Experts of a small language model.
Size: 12 layers, width 256, 48.7M parameters.
Experts: 24 experts in each of 12 layers, 192 SwiGLU neurons an expert, 2 picks a token, a sigmoid router.
Training: a variant of Adam for the experts, 269M tokens, 8194 steps.
Below are experts of layer 9 (counted from 0) of a mixture-of-experts language model. Rows are named router (the router's row for the expert), gate (a neuron's input weights, with its number), up (a neuron's input weights, with its number) and show model dimensions 0-255. Each number is 128 + 24 x the weight over its row's rms, rounded and kept within 0 to 255. Numbers have three digits each.
After each expert's rows: a language model's description of what the expert responds to. This comes from a sample of Wikipedia text that the model never trained on.

# expert 7
router:128126131100157131139113149136140145135157146168165126118132113121191165160135115086159174144121137162168115108135107144142123127101188158096152118164095130144143105107136116089144164120173095140144137124122118140115102145113079068158151123113092111126134099135132148166154128099122110133125116199126136130132187136079128124128117132071113142133106105119126103089123124171154186094146135102105125126149126130114082131118146120079088140138072111107117081182148131096131117123121110124093107114121154118154144154145134134116133128177107141125101175105146135120126171131128136098080140140103134118163135119105148134126124127125116110144124101144136124155087165118115091151110146133149120093120118084105126131133094102109109144117150139130146060146099157147111129116143147
gate0:106157162103101102091145149108152144133136158126143095108152134140119120080122141147113069145143124109143151133189143141103092106092133155142097099101108104137104169105122120113164115143150103152111107139141126105142089139138181133121128091119132137152114118065144140145142128086140104172111157127062145099120146122122152115113110139089136109144104115121114107130127132099101157166100138125124195102115141145118124107154146119071127140118127130124143118100115100178115116103119139123073152095111141097154092104101137120143126110105117095133129125203146122112134142104111116055175129120136147103106128170121112134152148091116134149116116115145047119149139177119152108130096150134133154137151115136152169126138110122108138085129142119130143145081130102135141146118126122
up0:125113167120148133150139133116069122096164106139115121122171129145105131148107150098114125118138105124135134164135137140123136119172112123097136151144180160137114099084128132134082137136158175079112141128080100086135156171133114135100149159154114131102096133120127115143163160130093135091122119103138189140117112141178129133108131117159151135114135110159128128146142111153097093135143156101122140155139114074107136122112072138167125084110133139135087145124091078102113172142122122074125104132155119130122151156133127115116137127129142162115106113118142132127139109101168124164114119115125178147115169096144184138101109163121097137134176136138186138094109150105087125147139131113112127139096139141139135125146118164119174153113137124110186155148083107186138135158121125
What it handles: Titles and quoted names. Quotation marks and words inside song, album and work titles, such as My, You, Love, &, often in discographies and tables.

# expert 12
router:144132079132146146098135136156115109132130148151151090131090121151104093122132123119126087132123143146103094136098121113096106057148123160145152109084079088131170134174147114181131111152165145119116107117088105146171098097123158124133143113110122123130065168121138093146120167148137120134112118152119114117131120141115138110097101116123146150145139170122089151149113130131136115141093136154117158105107145113141145139134076102115128153155116172148151121133114118121157157065146171119167109171110198106168093069132093127157117119119166117123177119140124134092159129120110125088161134153145147130132142132136094130105093119114138138101098108128096162124143174120117130141158156156128099148151128119132118115148118112129123168122127139134093114125114085153141137108082097
gate0:086143117138141121074114098169138149174092119118123117087091136149151090114113123150113126156150156161133118135147142084123142112159101129121104154098137103137108118131096094137134134091107189084123134115121103158123109115129137145118136173124153130100098114161152108107139113125152129133077136088128102174123086178104157132119078133125143100139153124129130175086155100106149108091167125079103163134125151146168109118115150126154161158119102091119134167128161107142115142118153100093147105135115136114168104133123168144148147170140115125138161126156170163119137154139120119152140149133151156087125139099160113099113116146131150131123125126139098152132134126111161105139126181111119083139139135049123098090166108089120108121123112159103139130152147096134160135109145122
up0:128127097129086126119119097139107135107119081135117133107085097116201133121192102119094130141170143153139145166107152153125130140165098121121117136135103148132124135147158157101105105133164172076158133137116129152132130135122160134150138157093147168178128136104124128144121136089097128139130156120109104133081137141104164110123104118148158096102143196170139155147101143127116113171132087109142158134145145125084132100108134149106138124108107152173123101102123135110154170123155142126144133175152171151114112110163131151149153100135137120132109122134126094135160127120138108142144159121100116144136153090163136102119127140132089158148118169132141132143124165142125117115135147113091156123147122142131145113138178022148103108159098115124133095147108083151129155123115139
What it handles: Name-initial syllables. Capitalized first syllables of surnames and proper nouns, often after an initial or first name, such as Bar, Mar, Bos-worth, Hen-kle.

# expert 15
router:082132130134129118160091145098145150114149166110094141129136110117138131104121112161113107097141149101156144117105124123125124094093167101099143123153139128141114149150102141074166123155106092127119125147138140132148130132131102153121133162116147143128149092161104112116112067168127163109137177164151123114153150118130100088116100140108122069131100124122108167107094160127114053147099141120126114127163151164143104165160139095106125129118107150106112103047142127095092164136136149144146102116135154133133106169139116159167110134170182122121106159125117150148108121107170130137115160131110135125105142120133174140118098124124141128118147153141121130175119082111124118171107140098071146107132098120114127146107150114112146148125134115102184115104123117083141181148135098
gate0:148129140121109133056106138131135165136200113099124100144133147120149091133101121141102118124093136174100111138110133143163120135115134117090087096122123140125121128125139110060131129142106147128140138123108085129157120109085127112118123111128104184126121140110120093158124135087082094143153138108137142152097181109096152140099083105111112100123107144176113157174140112108146118145094118112150141153124131168103119123127115131129107093111095191118125115108153134126134161131136191108119122156100169133127129094116110151099130118124109094114142157135116145114122116172142124086110124137105138126145143145148148134119130132131152085067164144192094125138129180114095129067121150141101106155113167097135158094102146101123135138133095124114158103114167110119133133123099107
up0:138150123171167159127154121118145147144133097156129164141111143128132139090163151150123156139163141116147103141114163139110134149074122142203129168145106146149121124135125119135106142175163147119104113151091137124143179083149105087121101136128203134130129132142165173114139146155138187144143126149145133141091122108150134115132146086139157130103132122147150141143127109109110132159117130162153100138122141146135122127143138116179104143113129127133113142103129156095114155110134104146165188122145111104113056146151138140160092081127150137118143132108097101141121109155122152142109139149095137102120167135138137104124139152102107159127173069126121148115148110124142137108094152134093102084151120092105115094145136174171137084186154117150118146131091130125142147099108127
What it handles: Name-ending word pieces. Middle and final pieces of foreign surnames and place names, such as -ville, -berg, -ski, -kov, -son.

# expert 3
router:078112132162140140077132130147119112142145127131111119149104141120183092127126154153123147093120110138135114120151089137126113255121066095110105121093115150135077114218143122129104131139130131171122141125110116131130160181137152120123129146096145132105127105168129124133110110162127127116125114103105129108142084092160141116183114116083140136118151149086131170162141158109130092135122126131106134133137143156138131148104115134125118131121149143121147131100116154133161143095142152101079121125131148113113103166132118123120113119140154079046110129172126107167124143145093141138115111160142135139098119143111129136107164163112132153118108126131120162114143162141128134135104149133124078135142144079132153145124132136142141120135109134121155113103116140186144124131116155
gate0:096201089159132161141122150151113101137136084089121109158185160173143142147180146131118105104126153160169173123163124167136124133086120121134107113155079112118151109128118134107146135125110158166066166120134162133089104119156138142161125163117125096114145174104109125147126170113165173127152144131110131120110102100117118159153106123143085125152130141103132141167117130122106169111138122122130137145143149121136091120100161117100111130131157119129121128131082111136120159126153165143084153110111149129095159118096128092153148147146072121122113161112173119123163105120148118085142117132142115132132107159148146118125129153124093110092119149158101140128103175135105122138130132178158154152137135180154120070145154130134107102139138129143126105093132114156130103104110113
up0:111085140119132108124102075138140125114144085159136158114152155132165127115129167078117139100120140088116113171125123104129180104116125109151157128087139116064142118125123151136103149113145113114139109147131095135144155116124136121157132116154127124110108124134131147145122123078125148131140127073116132094080163157124101092106162141180140101150197089164178135069113115099137134171104141119146147106122140119124151167159123101154169131127092132140088085153133116127094113135108090138133157112148097079147141129138142114070115120102150118131136092151093147109100116080132140108116146145140111122137131113106107103125130084118090132098165096147123117121148159100133101099168144103161152143148105137130114155137142157150138150174097123108102124170112113123146121109156152
What it handles: Prepositions before phrases. Prepositions and sentence-opening In or On that introduce a noun phrase, such as of, in, with, from, between, during.

# expert 20
router:121150169130110126056144096114120150132125129170101136097118144149115136132118092178129106130105127164176107143135142086128139154135178132118097100126122116097178111152118118101093112144160142124118113128159149129130104093109136177123098155095163154099161118133151113144138129100138095122152120088123140101139113136137114123140141079148133120121158149133117186122128115118154115108128138146150169135142126176137125139154101131141155130106169131156121152165113145142151148126118114105144119127163076118171142153151139144113122135152108118116115121134092087142106141134161163119142165138059070153091118139128131168127094141098147117105149113126148097172164150133093118157140114120108125164150163104153134132130101132084127151107113148197113093153177155140115088125155158
gate0:127159160162104130132163133166129126131156100162152143154120179138124137101120101133101138195127155112131137127168100134099160126131131108074134131123108124073136132126116127174088172117151178132125119173155138131155130105165137121187090124115163153152135113117097128136127134169093091098130118128151132111121070126161146181147144128105131099145099125119151130132134124127169164127119122146118158089145146144169128218133100126123102109163121081112151130132118154125119159152154121141170114080119123090124152137129117120096140098124108174118136137123106164125120138125095075141112108123123108146122136164138124119128146128156122145093113169137157097134139117139126113130148120121128133194149122145120096104099082126085117083106121159131115092155121136132157140134116151
up0:118161109152118110140150159122124158130146118122109154126114122094087146158134106127120122135145147106123115141174186084085112122165134096083095085129148125161132105123140145125131083123123094091148097150122096163133098158144137117158117101099149103110123141111116149128150135108128172103143108161145126110133156136146091124128131125125131116117145116116138137144129126137144118096135131142180148153134122133169148102136115149146109112086114143164089086126082127143146172128076147142137105143146131135100158127116134138134135146146108179101117094123129122116096091149121118151095208161143130097144139147099162166149109205110171112114120126151136153139129130148147135113104116120112098151139095140146033137145136109126066123143156147125110112121137134135129078165157097
What it handles: Decimal points and symbols. Decimal points and colons inside numbers, plus currency, degree and prime symbols and sentence-final periods, such as 35.00, 02:32, £.

# expert 4
router:155108128104110139097125149126110111156104144124087116136130137115143108129091096072089212100138120132109128161101191136131125196141128124152132113147126131098072088157142151134124132140105160132133107117129121064122157163134065122115136142136123179068122144115119180143107154102132125111167180086111099114124117131137165115134152143169167128117126129119126128131148112109104162137128153135137127122153132142129137161118106112135137146110156115117128155140117126150143129131125133127147146131113186127114139146127137131135112128159149086200149178119112103108096129120085131157121145147107093143114112149152105137128147146096116138140188166166122080110151165145133161127154106155126143126113132135182152110123181114134132136135121155108127088129135127131147141126128175
gate0:103164147115108148156120186138138164096143111167160105130125118099137108115172135152077097165130135124140126127095085104148165115162130129133099126147132100108115154146169131125151122142148137120148081139134131145110140142143128110154157103165144157106120138089089125143131114120154161154142119141114133126135139130121129167095123168116117120104167114127086119118146137097139137127140144154100115108090136092125072101133089096111136145124143094144074086053155150099137172135143144102135146152152154114150158112165107123086115134126150125123099182151094143104131135193130127102096171128139114135183121099161087145136093126121121109105119156138103182113170134071128116131136112134123084133156099150134115155104135112134125128154162101152134118152144109117119121124113087
up0:111115137107124135081103155127093159127149119109103137139129122139093131155148151109079115102145145175144163118115137155173102145134140149089120193122180145130081120125162097141094168148147175112147139060173116098107127099117143173122150145135105177152123095135139118136135144121130140116130121135123166128124101152115178153140142101152137126089115128154120147124129143106111134148145092152128147126132118150121089126120117112166126095096141119125134103094116166117124120123106090137137139101115152108170125103059142140156099156130155139144159128084153154144133120124126131134110126060092143114132118114161124113105114117122111132115129169151134176113072110148126108122146149130115150155091185158173168108138080115174152100123102128150118114157141138132136099129130094
What it handles: Proper name pieces. Given names and later pieces of place, club and person names, such as John, University, York, or Adana split as Ad-ana.

# expert 22
router:144144159163103121128144115124105134149119133138147113124115124134164138137132149093121128109111109112093129139099103172106123185117134164136153104125125152153136115121147123115157100106118102131130112139148111115152126108158146153147111116131140165138116107142153089144156114146145152117152096128128186131092164109186134134146131119085175126117105143135105179108152129157086189093103167143115167079156110150120140153083121140109198111137136169097138084158124146113126194156123139088167121109102120149099119113131115111115135114132129134132125141143096139076106142126171184122079155174146145130169149114164130129102112101117094150108111117127133117095123144160132166118126109090112110086129127098120115126158113128143112139096181094090138133123110154135155160126156143
gate0:127186143146133159141138168129128135174106154110122099092130081171154104169148134116163106131107149103119122158135112139098134158122134149149093161161103131142087142117135129091182112134180123109118182130103116143109083137166117127097124121124134144167141143093128116120126110109107131111110101126099166153105148121181155160122113153123141138106039086177089141137136112143116128135100125101137132113130103128103124114157087147145109100129148149102105136128148114170141162151176118133133060138124150116097128103134132133129134129133114136137132148104135110114156141103143147110101164127115165146165112096139149123130128102131156101107100113146130107148175159128148157127147145138076099128151131121163093117145117120133149126118160076142105137161111165109100153065135114
up0:110156137155129090105118108136160141141089190109114149116136137123154118135160137115177121141129113098108092124104078114102118129112085153099125143125109115144113118166094124088101142118137116146113172159128085116103136190159087116115124135136142139149144115100146114107113147114159095099113107108090136147143193144112102134163118100110126125124069121147127117128171123095143081133065133182142130119137128167166159119093128087157086137161101115130092133130122068147120113139137130104105143157176133102109083144141118112151127137126150133124112145182121111124112115123165160102118135117061162148152108134141114121152085125112173098120118134141128144151133152144164151088129067141112157134115137098106110107135128128099137147104130112127125120146094135143126109122147141
What it handles: Separators in data fields. Commas, semicolons, colons and brackets separating values in infoboxes, chemical formulas, tables and units, such as Molar mass:, kg, km.

# expert 5
router:179112163151142157118120102092089117154119168120132138128118138101151106125126162072101148106126142118130127159102128146147122118147170112158119139148155141129203099127113155144130156145111179114123094097108098126125124144118143168142110145091078121080102137102121113153118117131121154101120106126118103116126138155160128094125134096150131134090127135135122104120107092145134111137148122069108169133130131137140118148104116124136127134108104115118144171133105131123124132123141123117102140121142045144125136159139131139160106134164142114094132134145140130142122123142097155144123170156131144182095117124124166149119252140098136134140095107113138112106136113124127098130133110056124110120124087116145164118112180155141112119126103187166150131124145163131136102108150126
gate0:139131151130185125172078081156108155102097130150143082122076126113103141117126146112096136113096160135132128118108171117121099114153155132106112171106105117122151126145123135081127144105127124160135127141091117134147110114139134168102104167130137134126090145079092124165118107092126118120138145132118116122153163121120156140121138129122143122095125114120151154130067080106152098119126168117130104142101172135191150150091106147102130158140104149132135074102135145123167132129163155109133088112163150136130122163159148137146118110184130178134121139124178117138101149160092106140140147114135174111088096169146138129102111121103137136117107123138104128112159154108137114125153186128128086162167113120142152101142114130136116108122108119080141119118180097165082143137118126
up0:111138113108181136162114097116150111139141146131138102100092132111109149138118130145104159102106139124132159132143140110117108145147138139174106122118164102108132161129136129115112095116146115134171179118111100140155121162102099145135136102131079117119078099089068128141131138101071110120137123101090100095090143142138113108127088096111132137089120131102091148156106064121116133125098168153128166096113185097116174155104134175144111129131150125112111105096131151155112138124092104135142124195161104165132164120129169136112150119136132134120088189139147131102101152148145138136102152143126134139137119165152135109140107107102136140114098124093111159122132129086084124145125131147125101134144091130109138122135106129141134089129138159056129135126182123153130073137121117
What it handles: Ends of numbers and names. Final digits of years and numbers, table pipes, and nouns closing a phrase before punctuation, such as years, century, County, France.

# expert 1
router:141114112076101122137104105141110105112141103109127112130137150118080169113100135096089148098175179142079102140120112155142149104131103090098118173146132093128151109062119144154115108091128134132100086089088124106091117128149131160127109110113121132149116121085117147091137193170118149134121165124111126135121115143128137116104136144109090134147109113121139124154155141154152152085098125106146092119164110107139125118117104133139131141181121150088127102074136159158153120154165094138138136113083130126152124069115096167112102130143111072082154105147117117130124118144121138145130147137074120146169163116128123141143163091129142122126143153121125082137150161149114129130147118105100148115117155123095133079115150129131125115131140146145104114092125114078131083153113161
gate0:136141164131129129176146147146114154120129111107123134133144112128114130127159128125121153111164138146130095081168130157119066111106133139106162141146118158103144151143109124115135120131131096151112094110193093134122157145133148128189128144156120111114141125107128113185105172145077145142131124124072147150109146140084092107136148174110166099116092120117154077141124139176148165138164177121135142134151124136142101119150097110121105131119146131162103112138103083137145156125125146089127123103114142125128167094105158143138121142127078145138115134184138108179158133108126099100116109156090149156108092142111118074128113168122142135150163150127129108128167111127102085150131159144105131119178117138115135128145138135083119076073111108137119126121164121083126148132157124
up0:107131108126107125111111124129150093159162122088092077152157175144129182095116116105124164116129114137153167146116165133165111170144135148153125104122119127129142132118116128161089175134171130143152121135091113152187113133091101120091142113115119090075148141097142130072138140066119095168084152157143141103171094115126111122152101096098125124161104152104110133164104125129133100118087137107115158160119110062112126123143106122128104171136121127123139160143114119112156120123160146138116125124119114097087161125095114098127147131122123130118151133133126121142111130103106088144152112145133094122140108158157190101134145135089127155104143142126150090117083167090142159139108126150173163151153148122116121125147107098137095127125124125102093126144118087172115132098145131
What it handles: Verbs and month names. Verbs and past participles after was, to or he, such as used, played, began, plus month names starting dates like October.

# expert 19
router:138101148109097144126155146110134116141093141093143132165137121141093126141168109140113124120132116089125152134122120106148115139121136209150146120144144160154046135100115110139150108131137141111129096108105154140150095126120138156129148156142117152127148148115128102125117141110150103143123146132152130148137137131118108143141125095176122133130130141146145138130124116101118071100151150147132142140107132102126125142126127108150109126138048132143054106189120118132176140095146115152192101161137013125131125094129124113165125133125150125043119140157088127125111110098173116139115149109121125102128109146146105136120112106129131128184113135126102134145120111156111110128100147113117096143105104117123127128184143142159131142116117111150182136148153108172121122147104131
gate1:114121130141098123113090153125125127121145131146143141112112063093116145146160123154056099152119109111101124122122128108153125124163155083111099131141178128065089126103192126126121096144176142084112076127131152111119175155144124123121141156104136127168125104056113143146109081105114147113158138135114171127141145150107117148137084116102136135147129115119126130166152141124091119156148134115114129181150096170108137125119146127091111147119174122090094100121111112135104134106167127148133178144154140099121130151118126119118133112129149121116144167145085133112132141091141153122121095128124139125136125141134128125135119109133142144100125170119137112119120144084116134135140140117167050159098154179124147147120126103114091107107140147175098152115136067111108126168114121
up1:077105058140148140134111149137107145131117174195115159117139120134145100132143147167072143135171147119086113118103166154164125140123142099127100183116139144122136136108130143123084120119133139085084124124135116116161155157119113129125113156157142125108152150176111144125161139158103134144111143136148109127135106089154097164153125133110124140136110132169074152157137118140113135170101076141128141136092139124105142135147134132134109120152119097086155116142099159134138105098143108136138172131186135145134137105171109204124087113117132120126120142120124132147158126132210163099133130091109115111133117134121130124177133121170106182113136120147150137114118136141111141106150125148156113120125124129187137129179149099138154112119107148113138109134167168097146107123129113
What it handles: Determiners and commas. Articles, possessives and commas that begin a noun phrase, such as the, a, his, their, its, The.

# expert 23
router:189133148145087113135118151124115156151118118144178153087108091127159125095133126106153153116148144122121136120118163088111138101166156112133145136135131118109158125145102111103108124153116136081132141164159092120148116088120178149130129071138129156111128109167125147129110136086124140150157164135117175165127136108098116140144099119152117050147152127126089166129134141122090100152131148127138142161138138088167116129132109136120131090051112067124149168114109146124109142149106143154145105174150176136119135139113105111112155114107096138147122081120137124156120158131149124137131142086180106134125131134166116119097145152149132137130099099116130123107141199131147133162183119135125120137145141130125118136099162194156140119099150115121104133128117148132172096125139129
gate0:126131146133136153142134105117123118116151107157133137118187135119098147103132131124102136136061119122110129119093133123154130160166143148096127196099131125136113158115119094095138149135122155144145129112100123120088108102130102085126147127138149135164143123174107119153131097122133120153130121095160135119149170179171094135133092112094172155119157134092173111105114125115161092093114153156100110145106119136180137106102138133166130148137143144090118110133160147147164151107126181126133156114132148095122119100159143133124138085156144110142117130105141112106119109106096122152072151127117156100114104146166146109106124111144167136147164121139150140130147098097122102110093058149086142173144131169101134118158102145115089108156136106140159157139060108150123094108144120
up0:114136126141175107124129122112123126138097111165093114142131113067092152143121150116126132150129118150143117128128095170107151129110072126124147086094135129106159128156162193121162118113110090130100133108139182141119126122156113146100169126140167139168151098114188115136143140144131139114128073091123136115100130171123138140108155145123119157121084160116141124117099079133142156106145156102144121131147102140088092152091154160122119140183126179084122102132147122127119092101096102094119128121088110135167093139092149132143146127138112092088157126168093130104115130115133167104151085121123152120099070117106148104130135123110133112145115137079128105127096111102112117067122125130174148123130163110116121135118108140126156150131152130140156135146163116110109140174158103
What it handles: Pronouns and auxiliaries. Subject pronouns, relative pronouns and auxiliary verbs after a period or comma, such as he, she, who, would, has.

# expert 21
router:107136142121128088136127147116144131083166126128102114105164140143110098155142152178094085146130087114130133089113126118135116110082121129127161161142174114094154128200137123103112146135136104093158119165166112141132133160129098140099129104135140111155122118126138127062140228155147122085105112111128133113143121135145169136114105132129140126125150157140136143162156103127166090100116137093127115135109112110137130133100145163117133119130142146130152121153121105120145109132158095122073157124104141086105120121101137095173121067144131127121128125109123162141108124113153105121102114133092176120155132156125122123111069133129117124101145144123141141127123142109120152141136100133075123166128129137137111135106147126116081119104174080120153147160166131165151046122123107
gate0:105145137156138145159122125131139107119138138170143154136134147106132110102133176125127152096133116126116117108124118145086103124085114143156145124141129179127142166123119137118160107099157113084113116146130116124132080123141120185148086107139113120134132121155127157136123162121178135078164132170159156126110137103121144149122138078073144087151131110101146155114134132152124137124152120125095142099124062140178105127138140127163151102142104140115114134141140114132125114129121096133112100082132149092147122111128145153142151108142144096142114089142135058114131147131157182124128115068106110103098108142140123111097089064139155126159146131135172101144138113120153127122182103135120126138176144146120109158076135118132097180173102133078143114160157154168119113132158130
up0:098117158110159113126164188105162143122133135127128115099150176136114106072129167121144129165112148137183146113126090099157130137133066128166133108135110141160112110128126141135150094170130140125116109084158115153088117109094108125121113134155124104154137154123150114165117148112090165126131093117118142146097111152144151116131151109130075139135158140087132074092129128164147129124155173163086135104119141162140118174123138119084115129087143087138095168123199134117125156104126132148115101112134109110121114098093157123145131155138132148176128119135132129157148103148122156125169106132143066121123115128117118157144128163109102124129129120132167128107148150148116088149156103134125149140143103142136130123161157128138181127102132138076112129176150123164157172130146106
What it handles: Word-initial capitals. Single capital letters or letter pairs beginning proper names and acronyms, such as J, K, G, Kh, Ch.

# expert 8
router:125111103204136145118105142141127123131121140130132109113132136107119130125123116164118197128126095145081143128073117133122181126114138125125132095144100108128142102086138135067126168134084111156116116093096123148124155118136136097124142116128144099107075136139134161151146131132140132124107115112151155102154142148164149123097117121204132125113158152181135177082095124103151144110145125141125164137157135107122133143139144137132144168122131128175155112122127159129170103145134110128164108119081131101096159171094141119141124111164154099138108158147140131076121123102129127106124101127157132129026088135115157096088117126156126130109141100117113102127095089135151117124132122118134120130116119158130150128123131120148082149117127176173126111121138102181139100132121152
gate1:172131137150137139114124111093140121096188140118118132139094165137107157133128150112129130097079124131148159143139126095082116118149103135128164087121157110085129171135071138165121126130091125105119160131115100104090115101087113125107116101095119172117100119109097154130112174124144126126100129090092163095114144103125140099154157137160111122078089160130118119115123128104071156138112102117120141190138115123047120097127116192124141107107147117141149118113140139109136104152158159134127108210119141148131127144138121118157107163115158148105122151115107151150077156146146115100104131159158129147116133162124136094128121111153123110121144112157124129114116125111126127135128104123131155121116120106126167132159103082150121108123143110129171128139196098150141141103110110
up1:141097165142134105169113127123129140117105116119111121138137152143194109133110101121140162136183112098076140130104163101095157119141158079090110128134129118101137090131159106146163129108159144134130121127151182147138156122136151163147114107132104090121148147148147144158156136128127147142108080126170132127131124149101100104176107085135136121145123108118142138129102091142190136151155125125068144115149129111152147122152134130119089116117158093116117138129101152115122110108138110145168164127113111113088134107142138159068140137107110121104164129129163109163130125107133130091118172134135113081126135103110103130123136128150123092153097121068148117143085112170128074117162164140131136118156095115116104099097151144125134084155104086145057140154127152099149104126123144
What it handles: Year prefixes and copulas. Opening digits of years in tables and text, such as 199- in 1996, plus the verbs was, is, were and been.

# expert 16
router:142146149129105136090126122127103126108101128165082156142124130084153102139127110119127141170122173101109114132146124091109105133097126137125181117101099096129155111127157128185101143120124137112094170127130092076125125140092114115108095165154124091099111100112120123138176076184138128129126101098133078130104184138130095085118141135117123122106086109142105163148149124129118098117164076132140129102145127122125172153144088150116121100105137166102120164164128123097141103109097127091131142075132105141132090116127116141151113144098160128117125104151147141137122081139101103084170171138128155156120138114116128137094155148149123146147124102125162109065097089129145110133143132133144159106149130137133134123108171090129113134099160150149104144141141122143120111118119196
gate1:108109116130142109128099159132103176143135111141138149129193117156153111102138097109135148127114153144155113128164129116111142114107125134103092158123098136143096167150122081128162095116172122129091146145140144142086090170144132166102135101133159116142124122141155134101118117129119177166125160153108128115103155132140143164145147112142138157147135146100136138094111137105156108135151108107052134108112095120149111165124121134156128157083156142116108082134163165105117183131141130139126101123131137144142099135077121100136119106137121115121137133134150122147119119135177123089147143159113133147151124103150131078125125086101126136135110123163142176146094145118131120120158131101133139212154152150124177114110134127122144073046138102129172118153102144140163129165136141
up1:109142124106114099094121123143148086133161168117107106117148154096139131126138164139097109141114121099110144152118116116098112115109155132154103121114138107152152112120126136116133134156114152133151165158143152129164111106095163126148143131159132168132094198119133112135141163094124083087134161090112152142148120126086172128104078156111102162170127111189113146117170130117099101120102166154175069126122122098142145165129146159096124104118080139182134143122100112146141103156143123163141148110118160146104136129169146140133163096143116150150171132146139131115148171129116120160164084120130148111136108142125089152167124143122104095082131121086077154161164139141113126129122134138126125124173134137129128101145121122081122138182120152123134133136153075131115114107091130
What it handles: Function words and determiners. Articles, conjunctions and determiners in running prose, such as the, and, that, this, first, previous, next, while, because.

# expert 14
router:145123143139114099192135117142136103114117123141119145116140147123123140161140117135143173097133120153092148145101148092146119168149131139159126136089106133110154118099101114128125117139136120102113125133151125172139116165148094143140129165088140151130156166137135140109142125116121153125155109109150154124124122111091119125167119114149088115146138134137123125141088132179111072097109139163109144113126120121151116126161114141188112111162157155140147139141105138136133110151122125131148142160134161139135154112140144110107119094098143133147149134074113125112135110115000096110128122163169116159149096120102091102136157144105130148185140128120143116139132090124154097109120124061117147121086156160128128125101093177152150137126099179160101119104128154118122139108138191
gate0:139138111118158143148117187150150116115158105163133106125127115146121135122119120124115143156119169067091155131128085124169181137128151139107113140067096132118138116155128139118119164122107147102133101107142110110168096145082157103114146136146122162107149150124118105118174141110133135153127121095124121097111149135129106139117057106098124151116108125138091157119084134136177088152093128089142147118129123140132095081109080130112156141153113151142100137134112102138104129092108086091122165109137120148158148148140069113119148101158167128111132192128109115167097137136126104131135100135183153117122080091152119103171147126088117138111151146169090134123127129136119085149107118140144159148102137134116111135162086131131104107131103132105145165108126141155105161118129092
up0:137122128135145145142119124097107160125105162138173120133117114136119106149157126118161105121136109113196149109139096123113151132158090139108182084110178105136136130145170159116121095140154137150140094150150134139143161149100139098113150132101132069109109108106151107103110147148137110072126108111157090132175129121103137131148175106128121106127138129125157142129166130115114136136164078134109097080120149138117098143110131164144087093121134079151138123135115195111127115134111161159103135120169120142119112107136117135127096165117116120149129141146107118140129125097153129144169111146105134125101123174109168144143108143113160154163197141136098103123081145127122128122124123142184134122110131085149136131050147077114122144159119066168111119137139142156131121142124123
What it handles: Line breaks after sentences. Line breaks and paragraph breaks after sentence ends, list items, headings and table rows, plus periods closing quotes or parentheses.

# expert 2
router:112133076125139102149117123145113133087149144152121105153135135147128130101133118139125075137115095138074153121131107128131111124083086123128148095166141108134066162118169108103088117133153112153115117125089068090132141164114103154149135134154152155128133181118111130114110105162141138145156109115125134139139115107167130141135173137179125069115094147112151112124107133135131118121146160139165174153086103154145122132110139131096116135167147168114090134084189109177089145127125155129125118139123108092128111130112111082123151145120081105165131128106133083122118115139153153124148089139092113131109156120123143117125084092142164153135101125120147111143154131115122117161081131152177127139140106149171138153138128098120147140177108103107125129144120090106143113139111074
gate0:082127143110133155111125142180083130094104097139108135144145135157119122087137158141107130135120080131118118135137109162082118165128107129118148137135095160132115158134155094097141121093177166127088120147111098153093107159109094126124144105139123166125101146115167097138094127135127122114131107107149140130135152112133106124078157140164170149130107166134152122090151121114153127137138190133122118119112114120143143093133147140131115101113119137108126143126133166132139110129139102157178131121096148105187126143077118113161179082154127086130105089100103120181155185141141174104099091137110132160108123120117164155107127104134149125140117112124182094134134142161088124084123107146129117140138114098157106079125130155119115115157114115122124149114094181106154159089124114
up0:145113148164126155088097116095102114167136154106142171116160135144146124067130170148102102111117091151155138095081102136142132132125106132146116152154163142149110147117141140096165115143115115125090098092135105107106099146162105140111098147136128073155125137064132128106082121130160177155118101129115142161084095128118152137134154100146195103129088159128110104099149145126122104154110158160137118138169124156123102144113155105166113112125142114097119119161061121149132128129122138153104155092124114098134128125130135149134159146118098167145116088115124097121100135151134121131115133116114136126100145110095108148147118135166096136143142116122184128118104134122138150143132146167125036125111099171131108126121155132135125090167114113150136131132110134093105125182131113
What it handles: Infobox field labels. Bullet dashes and field names opening infobox or list lines, plus section heading markers, such as Genus:, Born, Coordinates, Released.

# expert 13
router:175133129130119135085164159117137118109125113134113121101146156143107124094120124113174046135133104124187110135129134138109118196145173134150089136168132167098170136110141123115150123125097131102108108152122146087173108073120125106107136141144160098134109111142121131119133155096118141119136137137145089103131135160110158151106113140107135119132148116181125084116125177092112163179169093120110109127169124086118135124135144085133126165118128118156137098129098118098106142158131134120131152139122124123136106074138154133124135131159125124021115164137147135130119163146074095155134133110123120134138133142149139129156203130149107155136143119133138120178100101122128152141147105162125144139133121140120134126070114111160118133137153134122124142115150123160147117113135108
gate1:137133176111137144115132129160111140103148106144102077173164151157087075155093098114109128136125144133130125123167107185133108127122108139112086130146125140125105146115098131113129107119124112101118111147110073119121131128168126131158161129193139091135138120084142128127192075112151156084114152155135119127122151092145137185117137151145131116144100109129124158145120121167154160129100144114105127118161082134111166105119125144079148117157146101140125111124103131127121166108124152159133073137165143125126131123158116130110160097126134186106143150105130124155114117124131105083132143163174147103144144113166119147144135130127128121111116148154127134110143105133078112118087128119083075099131159104137089156163111135143152116124114088132102104124137099144170095070107128
up1:134141144157096181125153141117140161148146132119147144135099120155149097130137114134129083125126174162167149161120142152113155125114100106128073079107134150164124123126152080087178102128129162144172131160116154133166125133107127105130089130159150157110116127144119149109142143118139116119145123125106099175126134165091077102095135087109142097146136144130172126115126165154113128177136152171156131117122185147147135187116155144107155134153110093131143120117170140130134114170124149111138153149141128183132151097112106134098144107137092139124168118135107098156119131122124155109133128120136139144100142160101133134152144140129160115133120175095151113127126146115142103085165132142173139130155096172112135152137148099113116088116115135108130111086133132154077113188159085
What it handles: Table pipes and headings. Table column separators, table divider rows, and section heading markers like == and ===, plus United and New.